Experts of a small language model.
Experts: 96 experts in each of 11 layers, 96 SwiGLU neurons an expert, 2 picks a token, a softmax router.
Training: a variant of Muon for the experts, 323M tokens, 9322 steps.
Below are experts of layer 2 (counted from 0) of a mixture-of-experts language model. Rows are named router (the router's row for the expert), gate (a neuron's input weights, with its number), up (a neuron's input weights, with its number), down (a neuron's output weights, with its number) and show model dimensions 0-159. Each number is 128 + 32 x the weight over its row's rms, rounded and kept within 0 to 255. Numbers have three digits each.
After each expert's rows: a language model's description of what the expert responds to. This comes from a sample of Wikipedia text that the model never trained on.

# expert 38
router:119112174127126140113154182059142129136137106113134134122158119168167084117181074154105153166166100093147128177093154093110184046134166174113189116075106143118137150092158165085148129174119125155065100171183106074089097080143123092141124115105150141116154156097122084135102145174140135108180104174128108135084074171105153115115110056120167170170077079165116126163084103115126108098071092087159113150188148164159185124127134133086128126136149141121082080160121102133135083089115148
gate0:126146124134081169107150102103121148174153134196123139177116096122130149150122061187056119094104198124106129089140163134121105106121139131111160189103063138128174122161121150145080078063146172117113126152213114115090120123135115064120097155160115140172103100169138115116129130178170049113122126092098092138165119116163155120078084114098139116128111109179146133114078159111077099128200195106135129081148102118180157129126157159073197115165112094167143103122117135130086160148160151
up0:092163134162159117120090121121097120086109128144103175155111165113126141081128207072108147177182115106142094089172141141200147158111127122118135075090181083199076151115113104121135141150145128117173144096140143097134120112107095178093168117129134118136185181128152126123145139101176132116121150113138177141073156120096062066140217089159128123128138119163113111188119100139124162061110077140137153168117127188141151137119053120150080122096153116085169172196142098116097097078151115
down0:125081148160111136175144147110111161134147126178138069209076128109148115087196116096152111141193141128120141109166170153131169114145156111116093207076082095118114170095101182145103055070112118140126091193124154068145103103091166161130155147064146104064124166119151148205146131147154138149133077178186155166087136194171149079140113103122095147183172109097144163125149159114141121166104118106132153125166175134104131094127125127098137160130124127126136086161122121151089163114095110
Table separators, large numbers. Column separators between numbers in sports and statistics tables, plus number words and pieces such as 000, 100, million, hundred, $, £.

# expert 13
router:186209124125148137127163106134145146151093117197185105199168139090118145071115124105073119097109156128120153133136145145205169171136092084081119092131125144168109122117135100143118119137120167167161154120151134152143091123132107133123082122154120143128135087134120113168119133175161051089132165109117112082173153152084154084140081127149138062128123126139142119135197103115164175146161137115188060051113088054141166175129079110170118114108140110173114111129089085052147144098160131
gate0:116175123107150136142189139118140075183131082114090138174124125116156142103167106106097158117170181220144129137169153071135092159124121037104193156120200146125112118101160117158093108100160080137107108144109131103132130164103141133143130223114134128142128099124098146128086121196130175130158076162125139177117106125133084145092046155128113126145163111173121159184166154161129146119129141125145158123160107161193123156138150090056142173127136106144057174124119140140203134130145153
up0:136115093126106109124098125172158146112130119136114139065152133150129147189116115192106103134063092090122113133122103137133127059130110201188079147147161120138171149171144104127123132131182125109080142133146084142109061052176183126103133097181153152105098172160161098110077118128131136137083101157108091084094125104145214106134202157134167148108154145084130109108124125116147118143166088134091063111129108106092135036106137099161118113145102118116157105087152135090080149180082061
down0:100126120120126119124134166145153094147104082141017148139096066139096159154097125138125169175142139158119128160140065156164135122123142109154086092133174175102121113083143104154092141143125108100129148118108126075170139171155147126154112206127085138151093185149099120091116135098099133152153104118143141148144086048106111106112085170180118146131111051136151144189184102082168153100089137167133126103183067129164128129096123112046119162111174115136058184129091136078180126136116162
Vowel–r/l/n word pieces. Mid-word pieces like er, ar, or, on, al, l, r inside names and longer words, such as Rest-or-ation, W-ar-ren, Ar-l-ington.

# expert 48
router:160178148129156126120132083136137166097100079152133117126109149135089118096134084152103093156135092126126166086086182121169101104235099150131124123118076107119139095150064101131136084159016124144090163144103086142173121133103180070175097145118155135164153086119183126117119155129139127127156118116147108141076136153151161118118125085151125125097130147157099135143104154068161157117187168130146109119196144144136129149177105153144087106103102099116093096183186203105102185093075176
gate0:106164167118108061117076105177130093147164116113109139137078088138115160159112128169118100173177120081177150183090140196117116127132118104151128062116076133121120166103171100127133167138059129181131158169169164098129123139084068101132195085140216130110040146106116174106155150106077178150108117175089126068131122133125217114130124115135100130149170118111108114111158115138110070127103135086115156116106096071148128114087079153163106164108127177116109111127150151131112161108125102
up0:104159173162121096079090070157159119136126138106154154158075093136136176158105068166116101160136152094146133157076124155119129134134129152138103113130110127108133188108135073141131209105077105225139136140165163118097168149109125085149189078131207124147081148112099171139150164112098202135118113130102116083076131118092230100150110129117099126163187132115106123128113148178116123156146152083168133095091100043146111117102072112169149153109135134108134120114137179120170151135145103
down0:142205166169104177158166176143145130102068159160118174139134105152128133089178105142115139151093134102158106134128126081056084085100137199171107120117159102187134161169102068112176118171192084139129058133078109103137124158165095195097183149100113137191182109142091150150107137141134179114130085081104133096158154102094095141145119101137155139154200138130158128158165088112115145111140157156110116146117070161200138122166134115163148125092139159112133178107152134108077142148149126
Verb and adjective suffixes. Word endings like -ed, -est, -ist, -ated completing verbs and adjectives, e.g. recover-ed, Social-ist, direct-ed, produced.

# expert 63
router:137119074167107198084139152090170095097106131177100116118083171159097131154122125115121134132126118130090087148104043128126171122179142090192124201182135132135093117155123135079103171149197165057148104136100133107168118092119084116132133063105039085110163156171097162145131123097093130132069164109101169173137157188101095156190154136123100121098117116105093148108106144179136112164176080129143138171118166126130157126139094113174122151135127132142140114080143111108123073187098105
gate0:148146150180132142128148088053119136095190124146120106113132135101136116168109153045114108091180166143109134092080086103089134152113145155083148110115080117144108099137146106133072117096129146152058150051153119185076181159165124116104125132166132146120110114164088150169088100085097166112094108102147091107186169055150063116198123153159143135098078152160090155067123152116110172110148132108143166139120136151159085139158149135071117049150093129117163140086130106099168088134155140
up0:085108116099137076145113164185126133160075119103156183131124102120158136078150083164138099170095095123153193132179149180176129154131119096146082129115126159102131165171110151126192152153114094107181135211169145085166093080101125126131135098078171114152138133083152092107146151159151084137149145190116164154058067181066172130039117131124127107182105079083149145135109107120136110107097154126143077118127085106109168123123136107156157158125163126111124080195109163172116141131105134
down0:154132123173119143095130130105055166143123100170067097071147100138109129180174116145139113147153090203116118126170131119088126097134170152138106110129085089106127170129090178124134137090130161085073202132029149165080107190096095132129042163156126110158157156130105167104135116107128146115117130080119089123152118093079116157118162131141135095130153119134147131108184177160137075099118042169134157180111118112161088083180090122115132114148183134108168192125109114115105151085120115
Mid-row numeric pipes. Pipes between cells in numeric tables, right after a number or percent and before the next value, as in "37.650 | 56.250".

# expert 61
router:154069086089181124124171104105103115116144068099139101064195148129095134130135052080143153128170097124152141170136059159085151143156116101105159173073150146078132121151078151160187140093177130102102056078183140139071136161143162104135127165132100153131123146121103147123133136129151117112179131137111051144098192159151159103155104128146131131068082120158138099159152120124098147126119133091079151153100162122076159102145143098173128168120068142072117138119157110126159114050144174
gate0:113112150065083128127156088134160117162118136118152107094113130163122106133198191142133146133110096169167124142161123142143154168149138166112116154163190160118210168127109158155080168143140151125134163130163188136073136142176164045134176161123078077162094165121105143051158098112120134152118169082125163158074150152049101187130140164106133119133145128108117131137111140169093108132136102113092093143139072168084139156133145134180126101121135079081163124098087173130197097055126133
up0:132136173210175127125101198116099173059128130165144144140131120109155156119110109138145114123118097090108121118077140144106082085081144116136165106092083119179052139107161108104102127094153109139121086157127089134161136077083152182095144110122176190093182091161158153172077147163145127061098116169123094116171113123169127058084095141138128176131146151133117164157161114094121138122136153161131154138139181058152125123096117117069113159126137139229142134146131108113097183172120178
down0:126130122150137134110101125113151153107166214142167089109136122188130104095181115043190135124145111154130090139143140101116141143117200159154174124164154104155147150126084097156133102117147099102135127108167146144137129196177182058101093153158130134161197080130144147123119077071176096116156159132128110141142113076107112150144144167129186137103162149124080131139125203110067155038109165142114140176169111143145156133131069093109198093098112079161118107125142166147115135123160079
Leading year digits. First digit of years and numbers, mostly 1 or 2 split off, as in 1-777, 1-875, 2-016, 2-nd.

# expert 25
router:133148100083096161102159091108107174098147125077130126108149122123131112156149132102094107136101146074083119139094134151159156103064166094158133178138113170123039114134155059153148105151164126155091125089138101048078116114135130137121133133126149142164172175097095188139169142104143128087155150104124090150117130103125127085080199090127092107155135112112079167132118108165109073121142102149110112077066157127140073115169164097114025116191080143130131042146156102186122119138115119
gate4:108144086090160131152090120118146113176147064158111101188168091111110127105169205119144136096152131130090165130090186124060116147053094083128143117069091139154152132103120114140124110174199070120130087158108123133140126136132066179133058151132169146144095110189135145144117149138107132148142078150153091069138141073131151093138117087125110117175095151121109129149067106137185162170105114156157117127104128077093119144233128118121082102128120107139068153143099098151140181120147175
up4:136175126217088089080173149187109123151154176114126117100166143137152114128165185157093145141137116114187155107134122122156162129148141162159092108171040141096100191142146194099147130082120135174128131096118128156161135135136175097138138101111167166072133164140133161135126088064096170105095129115130157158046173111154122120121104143166154106090154108140167118122184126084070163097126183121081202093146161167127124105097118190147129129116099174119188090094145095100105119122149134
down4:121140122130111083133114111164135072133168083138120147101136105082106143116119166152191131149107162163141125159137144129066157098123123115120166132091130094136145178127119130184154157124214204119186178107080134117143147135110196128177091108030128162139077114084129119138166107113189105129155111106180125107106169136080145151151182065120129081131154190133163142150144165097128078093107063150155046104126077177112135097168142119162130165105171099123099117111087146147103171142133136
List and infinitive connectors. "and" and "to" joining list items, place pairs or verb phrases, such as ", and North Korea", "between Foley and McDonald", "would".

# expert 4
router:187135068112137102137122119125100124127156086175099137078122116119151044091091110076146056205147152086120082061146107105167134140175123150133138078128109115127144138134134072116162123154126129140154111139184135118185096195173108142158146140169038116129085090106112097120109135173182123125178147053108102157198157142147135122100118182163135080079094119120142159128167100086157139131151130090120127084129147108127089120168137118120135204149126121108172136171114089127154116155082087
gate0:135133098097123093103169131118141149097161069123146102065113123138135089112166117108106065120103179129117145115179141125122160149097180137130138075128136116162112134184162125155149161122119119166197156071113140149064122129153102091130103082132074159148072143101144055139164131128132100180129092139120110122108159129066111169184144142122088137133133129191185181081094177140092171157125080123172116119124171181094129175120124147075188115082114107146228127130100121152135088061140159
up0:103136128126103154123147125166182109147131134156120161118164125050134167130165172185104140145103105141110153138071078153136100124130062123073125189158116124088127163112137133173146101100083144124097126187138137063149116157182139124147169115177198153108106126137121138099104119167129055107116141121118113102114047087188131143146107148122086113114144089073111109197122055117170005133142202117082117128125144123135140082099102143145088112141170136113101121156110110105121167126180125
down0:187173157133189072131099138114140080106115147118108093068174157200139100196172163070118080101145130118128138141130133169160127121124118121113160093105136101093083131155176093161166138146165097162159118162141132108102180200111101117177117142150154179158116158094095168137106183110179179139131126110133097138149145127110190131131123144122133097086126135063141133142112131117087139098082137122165127191133136099072090151147100113144169130185126091133166081139179071181113153089205077
Mid-word letter i. Word-internal pieces built on i, such as i, in, vi, chi, inside names and scientific terms, e.g. centerp-i-ece, Palest-in-ian, v-i-rology.

# expert 29
router:134110096106145106122159091107133157111148122117168111119144177144132125148170137116132070143157167142140115118174168148141158255135162120154165057140122198078088153182131166091165099098125117119109149157137133181144098091100066146158095112142105148085126148104093086156107062160145154075198116095111141138168141134149100108151135082158101080102069125147171134152195150145120119096210139097137144109159107100136097180131128102099122141095140050159136103148079130102149124153161148
gate0:141138103134093128114083148060115180117099136099114105148192159136100172079116132169128156140106128144190085167157111177146171135179118144150072113078180185110132151222113166149174112111069122121151124103155126120154156132137132045101107121136158125118178109087151155094158143101152113116106182114173055133182066089130067112120155130149174142178205167117133130142109123117175088100170158123134145114123129181108131151104058182136133148093148152120166091117109089141156120120135120
up0:167108099106151178139163161159147132064152162163116163129133141149104101158134084140152131142152150114173112095128126165104124079106109095095161117128137128136151068176145113130111114097059089166114102111110035151108149135106078123113129159142051101114143120117158172162140106167143161141176146172142213175096133199119139146106133124066147118100113163149094133172158115135083236145072093112154164168203139054129149110151121099155098116143143144124098138140145158091102104176159132
down0:098228098125114178107135142173164178134063098122147173186083158101127176115149185120099121099141131126142127132142110115122103102081075102144110142154111125149184148164169108097115158091119152114082141107180131150077091128122170172118073064155149145112116103129107132097184161111085113139119201088100160154070139145128137119082088131111158095116126164123049090207117104173112120070162150128128161141091134154112095148109100135171161071160113115108096138080100105140147119067135099
Name-final vowel endings. Short vowel endings inside proper names, especially given names and surnames, such as a in Louisa, ia in Letitia, is in Lulis, as in Masindi.

# expert 50
router:085129157103098141131146108131120116194076186187099119153175065151111110146165153107066100139145084122202133116118145072161105180085153116144144150121091114090079105114095143102147118168163082117110037137139075106092143178137111153153113142105174140143157148117086079108125146097132116087158177104107116119107102038154088115080116077079168096162153075128127125140131192134108103120094109179108131118087082101150127118132099089179114127133143129132069108104186100113117187103116140
gate0:180104070122169166151138129127118082101217142173130094115082123103145108121131027117163136069096122130108173119191119123128131124130079141131079131077081104065129138152129136096140123111091141135142161178138098142198126180088154144097135095159045136101087125109122081165118160122129099127204154149139137162117137176113129160091102099151104123185132132083112149123171105128166137141177120128184129105105099060105114163096098090128110143085157145127102158140170085177096130165142069
up0:115103112110080157172098127097102168121163108158093141191169151155136111084150104117115158100062144125168105115078094134128126095082150148157126138124155152089173176108116134069125109190083141198179084068167156108131083111137114218113083108121159100142152140153064081111101094172113161130165106121122087127133062105119155143098113093136206156124156118223125080177134120145130084103127202107144118121123112175142119077105115159107142114162112160118101171142166132153162120107130132
down0:126149098123094145188071076145129107128094151125120098145132194142129113126138125067154122119096136117129111147123145159152120142146116104136171123105159102103123208096121123022114159132147190213169131118128141160102129133136189147105120135121194126160107104150099059198113097133084197101117129161098142084181113145151116160070123133129134141122163112131138194156106067104079087151128187110159124114122120155146107136187101166147175112123121039140085136095045115127121125128113146
in and of. The prepositions in and of, especially before places in biographies ("born in Scotland", "worked in"), plus "University of" and UTF-8 bytes of non-Latin script.

# expert 7
router:121105145157126158134180059160058121139104076098149135116168127137137150173157171119060171147148079121156199119116127117135142084117094183057080144117119141163156210123125107144090122111152180127136160118103103122147137117077125148139105184161148030139103108120101081115111060140157160109147082152138164109114098119077124119062112100117108093129142108159183059137093112103136090172143153112117172126125096133120133082118112130121171142137125094053108087126102140116184113186173108
gate4:049099073075162116076101099089090109085108131094127164111145102146149089089130176150106108139111159161183126090142108092124094141090118153116131104157166113162133158128112165114175141105138134163171085153136092094186151145127168129118119182209128080095124166194082093068120168097111095132080148110129161107074134094079115068179077171115183137115135135086138148157133099126129149115164184117107152120146112077097148163129073128066169148170106157138132115094135125137162132201111157
up4:159154090095169148134093094178089122151062134092106120110126103166135151122131167133115112128107152199145111102089155078131105184113130115146126145119180116110150124133149138193132104136123216114174124164139071156124129137040150143126072119163150157130116116209158170106087115151141130105157124151115110168112114057081114135161075139139189156163183159138103117152156080113116126108166156134106134135142138079098138133112090116122183130161109142241159171120131133131230116112117135
down4:142157122095093100082134123115094148183124110155120143103118114134171136147116095098159148081079159157120102173152045158095052140140159120120093161142109115147182069091113133109117119129105161133138114191091168107122098195154101127136171079082115177114092136080193096196089092125123222154145165170134103178166122088140107139148087112134130138123126165089129117117132130150146177165086141116189119076146149185123128096141074124166133106078122149102096197118126092125101119060107140
Possessives and clause joiners. Possessive 's and clause-linking conjunctions in narrative prose, such as 's, ", but", ", and the", "while", "&".